Experts of a small language model.
Size: 18 layers, width 128, vocabulary 8192, 28.5M parameters.
Experts: 64 ReGLU neurons an expert, 2 picks a token.
Training: a variant of Muon for the experts, 390M tokens, 5956 steps.
Below are experts of layer 3 (counted from 0) of a mixture-of-experts language model. Rows are named router (the router's row for the expert), gate (a neuron's input weights, with its number), up (a neuron's input weights, with its number) and show model dimensions 0-127. Each number is 128 + 32 x the weight over its row's rms, rounded and kept within 0 to 255. Numbers have three digits each.
After each expert's rows: "gets" lists some tokens that make up at least twice as much of what it gets as of all text. This comes from a sample of Wikipedia text that the model never trained on. Tokens count by the router's weight.

# expert 0
router:162123115137124115150129180192162198172121132108070136116169162190086116138127122110084122074181159111137083066128101169129082138054158122078152102125076157117078128092168159139107109099122174140140084114111162189130152149092088154175104178074145168129161151160128089164190111091125179084137148115153187142143143141161109110113116114088118140179141161116138103128095131151105176146150
gate0:100147082159125045182137167144117128123114175134126183134076093119152109131120158099109161153096140147140107131083181129106157128082102112130161128160100143120125095059073159108103146117163111128138098219133128140128107081184123051171125064145177094092113116178125135169196084170116146142142131160127081135148075205146160129142145143162091147114114156102192167122112131101115121141096
up0:127128136133142087145166123131163100120057165119142110126103106118155112146114127131114105097114123112166068154074156099128062162072098073093174086139098160150135098103117122143093112157165144136132128232079134125141094114088146088138146079172154075130138131165132094121180055149075113125191110129106085147099072206113089132141193141180108155116118178135173141097097159112128145113130
gets: " (", "–", "-", "/", "(", "19"

# expert 2
router:124109111130104070139109155189156160146117147093102139127091174159098131126088103099073052079144172078079045086126088144081094142108129185116143137134088175160091090145192133149086135110099157153138090149103144126196141120093083135126048143126123165074140101131140127093152102132138157102141163167128138148146158154163096123128119166082094160132170212101115165143130087119134150148109
gate0:125128098101104129083123171125122115143149139134088104124159128147142168101128142167130137170245199116126149135179136148138126183102062135081148114167128068098101134134189132131087161173088117146152157089137180124136149174159112161117142189137132082122148077160152109137083196117143078139150095116111120152127128105042063153143090160131083108090173096106108087154137090109145138165144
up0:112129142168169167138135120108091076126080146146147108088169133125111108143094064129148110042076106125085046118073138165135116111106160190177133137150101118089154165106094153106107128115170132067054118094156115128097117072082135106158161132133095143136142152160087165134088109217118117194140179180127087136114139142109165120110100147169147152147103157140144156062137147082107144123122
gets: "d", "ing", "ed", "ng", " up", "ting"

# expert 56
router:138108094139136107164116152137124131177146176106105124132138155177044160157151105086098063093149158122106145079127108165115075144090182115106106107112073181141093131123157143116072088115135150156169119098120187177141133142120101133145059113051143128129156138103154136173132151159096159132153167145131151148117153171155133088116063140108076190146195177066153160179107115172106162145138
gate0:142121152155126127117143134174162173103116207094153124161122120100129118100158153133197118041185114123132169122125093149176115141114192142155089158136134156101122106076129118178106117137107156163141059117150156133151070132190080095117116155097155122126149139164121124132088162066074093060128142171103114144147129119158041126109096115145120035097155109139117105108132098124053113133105
up0:077130096087175067135172139138153154139137116125141085081119122101198083089165157141176066101142091116123158125118129115196157146153140131143138175083123141135115100158138115153170130096142151130115037083169177152106096126185124167117134115174099126158086072145111073127129180171095107092141150140154081185155148126128140077137175174176145099101093147161082194129137155126138094122120
gets: "  ", "n", "in", "on", "an", "i"

# expert 50
router:154111103119082079175107148176200140138174140095095165147116169157084145152162101078108102125151175090102084095158073162076080178096163141139118107110112106182047128117162144122115079096159140156142112174114157169158100219133089114154131120090124130131131061151106158107140170127097177119132157168147169179092148154150181104129110077083080122149106133144103148116100112119137134147147
gate0:128153157105088105147172142201144096083131157126121118141155185142097119124122095073051133148180130091148143100162061088110105179120155173097121091177119082184160108034122125138057085108134109141085125129077087161144159154099080155098133103063107100154170134082112121110174148130155139084103085089139134141115117186150178111154123110130108130108114064129134098112146106113129146150103
up0:098164134147106140139159115102172151103159121117100197111132143087010183160147115114100129208123096124148120139160068169120112185080097165131089080102178101190138106078129156145090119171147116167111180096117116141136155129172099109154130078128095157133098109148101085137101132174110131110115109139185121167184167124065157126134103108109113113156076163135124116113100148143118156116202
gets: "ic", "ian", " American", "an", "ia", " National"

# expert 1
router:135127057146116117171106114142146181159155150059083141123128145194080156134139105063106086117171100095081143072169113191089091148086160179106119090144118149130082120097129199144094121094142164135161062130139165213140142186102106147157114127077141125120159138168116127125154089092103148107154124130111124184155134147125133093109068146113112138129141173102168201162115122127117131173155
gate0:133078074210186116096111118145116132106143149126075172132109088185085176134061139174137054118101167121104135158121166141135162151172163137159200180140168090110141090160086175124130145137112106137079097152126137111115133175083138115168075079142185141096107150173106154138114106138150100084141150155150133074148100098094117157126098096128104149136102177162131120121120088158081097063144
up0:116136091054116121119191086098136154149110116120124133095117122091196119167145119123123201115107120137127128135084176142114130116116100109153076110120124146174099119141137110153140128139099142165160194136134110106140091115212130165111194187118094129159181066113157026121152119132082129153110145105127111108098130162146162107137155115111138129155138158062107081128020159123095153098073
gets: "\n\n", "\n", "=", "List"

# expert 8
router:148085104149113108168116117147141149151155117101087112120147144203093138129131104108142127112139116124117141104127067167102081158085152173082114070145052164122068101132177133152059105106128174159161080110141123168138140183140106160128129150098175171107162145145123134147121099091068140110205155162130161170149097136141187139104094082061117155190155158091182180129103108128136156180103
gate0:185174117155056120168127110151123081166110097127174157117097154089137120133142148111143068142173150113143113106104139134155163124071145189150125135130030126130157103182124135138105103130109131122096124161180113151125092150121103142069111106128203132122139157199133167156101117126167147120135161135143168177124072108131082188112139067097139137194106110064137129142128057101084137177088
up0:104169130141083111163107115164132089184112114145164120116114107124140124170150146110168078141141159118154139062057161120149100133097125182194123142128110126120149120140087142122113159139035098112106130104148113138114110133143106135130109102107157028097119130188158203149108110119108129119202161153091172171125090132151118157142050066105126073198099100132090071144103101132110140155108
gets: "'", "ti", "\n\n", "ca", "nt", "ea"

# expert 48
router:161075077154081100123089160148154130141131127108128141123132199158099161149136109053130120108121125076094114093200115148061138175095160130096159152115118137121097082131177174153118132054135196129138051174097144163178137136084064139095132155107134121119154129127117151102144168141100189129140118206135139174125172133156169091111122097121107156156126164106144156174075163145113140176148
gate0:170135098137143068081078148109088151127159068157116095098152184120120174134139112100105153202109110121103096114138134134139148133147159169127179126121131132140102132069156113121150162126104197137117180144189098123135125145136139147118138147160113201156111131096142074146193022150123175124135128148122134154124114120123153150153182155126115174133129231109155067179163094126151176136084
up0:080119200161095162115151139124164141109127133120130132162130121098149056128063146152135104156137157084141139121102090123113058123122113148146112110167116119123126146177079100111143147108098085117116104086102159151141101130069142080169048106113146058117129150152178168168125155201080141197116130199141113084128175107115154119154117140104153082099187087159129132067057143106102130148115
gets: " was", " is", " were", " are", " be", " also"

# expert 51
router:148114097158110119170145116137196175122098090103091121153157156140073124149131117075117073114145153114070047115197123168070100195110154189134142100117104158173069102124125126136069120095148162169178114144173143147188106172116106137152090211095156134103151120143134121125165155121098159107121156129110157128172117133156131089128113079078091129140121176093117161126117148097138163195115
gate0:209143123126154148121123145106096114108143096126123140166228109110102202088128154104140133079122121153160162125131127126062178091130144130172158113044141125167149163148057100121136055155126121114101116097169162134131159163124094139100135145121145179159120139149171164087171112100071119101136163092156079143067098115115113165111120086097105176147145122094101138206167123106128143080158
up0:162148176107071140118194160132130111128161107094089161167180158135080129136080155096130118119137152115107118132094106135131239141115129129163117106064157116197122124130093103097140117139114125077105147124170157107135133149044076152132129078119128153146133090102180165086138154073107096116137117048131099153092112152141161165157134096089126162164182102100101140202155182110135091107123
gets: "al", " all", " other", " more", " new", " no"

# expert 31
router:125067075143094066142105179118153133163110145111119134102140139167094162132181080126095091118146056049093139079112122167070105201117190148095139074134093099177086092135122139119121077057167168143158127104117145180122122201116087149164120139113104155111129147171111182097145149162130164132163171139116103165117184149142129131139090146111095152129116168105158132134081129138113171118097
gate0:181092144099079118118203105118148048170158148087137152167125105163104118098164117134168173102094147091199164128089110138121142146127099108133135140070058108117128162125104144152087105109173080121060115159187102156092163115050112172132142121080146157110139169162138132099151106131157131140110108103149169127152114122141118058106135153109165171167132135119197132135063084174101090118131
up0:170131140144146158107245199126116036109094174137116107155136140182082058142202112164179135148155052090099131107116121128180147135148130139162151120105047078127102121128138162088115114070108124106115121108142151137151160130090164169180119121114150113146128127110137141149142154155122157179120114078141144089144170112095146049127138163094132115110152113163116108165095117150112118113149
gets: "e", "a", "y", "o", "i", "er"

# expert 5
router:121101079155084089125132159215171160116139158122089105093104164158088161143103113119097102095164131111105111100140077165103083174091162192113160083127078162128114090136141147138086083073120175161120043111108154155129126169140114108162132105118159160096165165172124155157145165075129125061153166133120154130161120107156119084121077116074078104121191183108107154160119130154106158151135
gate0:132073124161073104078104142146088148123136113106170099116100118118050169136130080136132104123152160136173099144113167122102125174143090130136128148086122125153118118160113109136171180133203144132123161106048178095173108111176099102128092126144126120132119103208120124077075087126146139121114132113091219121137097128121122180126137064155141122119095144020170090140110169161180128129114
up0:114131145080191089140094145102158138171114133137126149160162158158199086146131121126137135077121128152112170128184121126132111131104157156113113108113135106110112190099138116127122127122129114107104090121173088115170163169101174149119195107098158076106112151048137147154194191106063128137125112130109035142152161154130078106173134202076106159159138118198086154108109064108103138109112
gets: "-", " \"", "–", " (", " '", " “"

# expert 63
router:126123064180104100189098104172174128182145165089104142106124119163103192148143094088150114124126118144078151102150139179092128163083180129067155100139102121133096112093153164153089160089144173196166149149092142138134131163139113183207122143122183169060206138155142149169110139101133138131135118117157142164114115170152118101111045116081097146131116158090099134169119119116154164130114
gate0:140191150150057134163164137139103129069188166167091173136117185116079200123124160137140158163149130096098110078164168110191148124121178081102093087099110134133118155105187132138116158094112103131145042089162172144103087097116144147135118112145202118085081133126129166105154175153150123097118129113187152112139110181129090158065140102100117134115111137121077120097074149155131121104108
up0:162140173171127180125176156129130211159103124132099133108121108158135167145106165158138132207128095125075140070159185095115077180133111126053114147150122104109160122107120181057146160067113110133107084092131126190138135100142138183156073094131158145115084128157118171098114087140186127121111106147116148100084150137121098151148147191099153119106129178136087160101124126083181118087087
gets: "{", "^", "op", "it", "I", " I"

# expert 60
router:147077096156123112154120113164154164145103158091122123065130153165117156132104074132101099112163165100090088061144115166103130181115148108102125091128061136132086108093157149158141105112138159162163119155128120172148112157119103156196098163040155143073154063140113150089118089151102185126185203124119123132110159117133114070131061143084115208124158174107112080122116135147115142157144
gate0:092146113071154150107153164172129142071130142146154136110091133150121127217097164093071126145125166125122122140181129142148096170137114087162141141124157149087120125139146199161126159140183128104213133112132129130155106099111144154184150133094104132114153160125203163110140104079044157157153074213091141131139125142112058125126122026084107128124109136132154113097084117120118146109137
up0:145100085104127159153134178166129111127130182122150089126113163128124096207141103146148116144116168101139125100164148162187152146136113090182086133124149125125140141091068123191137167130173129112175147144140130102186157126066129172164129108093188170152162184114144132104114087110121133121155132111151081167092051084116093103071115036080140108141098149105094085110125141132151109141212
gets: "t", "r", "l", "g", "k", "h"

# expert 19
router:106107076142136122108102150180160114198154120107109123098103096179089143172116134130074125102185129114112115102135083180072108139080161178073114090120071135140117130103150180185062093096107147190169098121151161127160143181114136160165154149085109204103150133159159091120156114119152156125138164162127153146102186170146155097142118099052119194151148149114130147123134150101158178147123
gate0:106198178096143120116130128088149123167128137133124132110037120122085073096083085164142150179098120128127141096141110101105082154174127139096105143088133124119073104036098126037092113126099134166156153183105107119194108161146082151131146130120096155092165097126099140130126104096096115163097099117088146104119146152181133086107094193061131147147137152166115086159071153130125178126118
up0:104088124151126127169151161190093120119155125126147162121205183134138168134137156132165110086120058149152109148109149164112145120123114099115082103216147144139111156193126137204154172163110097164092069094156111133117135161139125117065131128106218121162110208127163099117118157096125107082123093114117141128148151130082121122123190114149142108110197142098171086101099131099114105140190
gets: "ta", "na", "da", "ma", "si", "hi"

# expert 7
router:133145094177116098132144170140156133137174163080086157120158174175085156167146108068108096113156143087080092085177121158105120135072151164087129119112101092164132093128149155136104113076161160161153090178092195170151151159111077167130120146077186169135164108144088133122138134064101196093150159120162146166110137149149113087098068109113093167108138148121086168134120169160123159181151
gate0:133132113210111146066109164152132108094143098123138142149121131146167090177139024124120102130124142062128105125093091155085165091097157131139124138133050128137150117106144129095175116140135137141104122114147072166131105103035131120094086160150147111102081180180140161091078130110141112089172103107077148187141123116114132086148117124124068196146144120109114120134164065072163160131101
up0:105168127147068193080096152153122083100141132129152143126151114158170073180087074131123079155149148065123150123112146120070149096094121162175120173146069125138144131109161098064197116159075103108118161111143104138105114118015154141131132137141138141092100172187133165092103140135161108117156093155077109164131109142108121097160108153124071186161148115124085105129172071135123137110106
gets: " United", " New", " was", "%", " State", "  "

# expert 24
router:126110118124061124148083124147192145196148138101115155132131132179066144148140129137126059097107108077101083066160107169101108169081168118101128131095106135139130129139176183181106082122164158163164077108147167195152145130112109122134094186116182162137157117131095099164162107139114139075148170131146142161105162182195139088116111129089098168155182142092164176137127152106096152159156
gate0:175106128135074133202091171129122097116132182077077087064059110137120186124147130154145168095175138169134126161124114101169106145154151090117072119118085205145143105110136157108097108117137116192150122113111095122103138082126110208106095150138087098134171138134087120184150129097113146089168107117150133081147164138159092117137111143121123183102129118178165185175127109111050150163131
up0:051138157125094111034179118158136154144097073133104154126118151166145096122115113119103141143113136176102150076116123147110077133101108133146143142144158076146127088145115066195130168119085096057059115146118146132126134133107111082165136125100130119124151130173120155100160152131102113186105095132044137130170159088072126185129120108136096104143073147108137163122098078214102073108117
gets: " the", "|", " he", " May", " He", " October"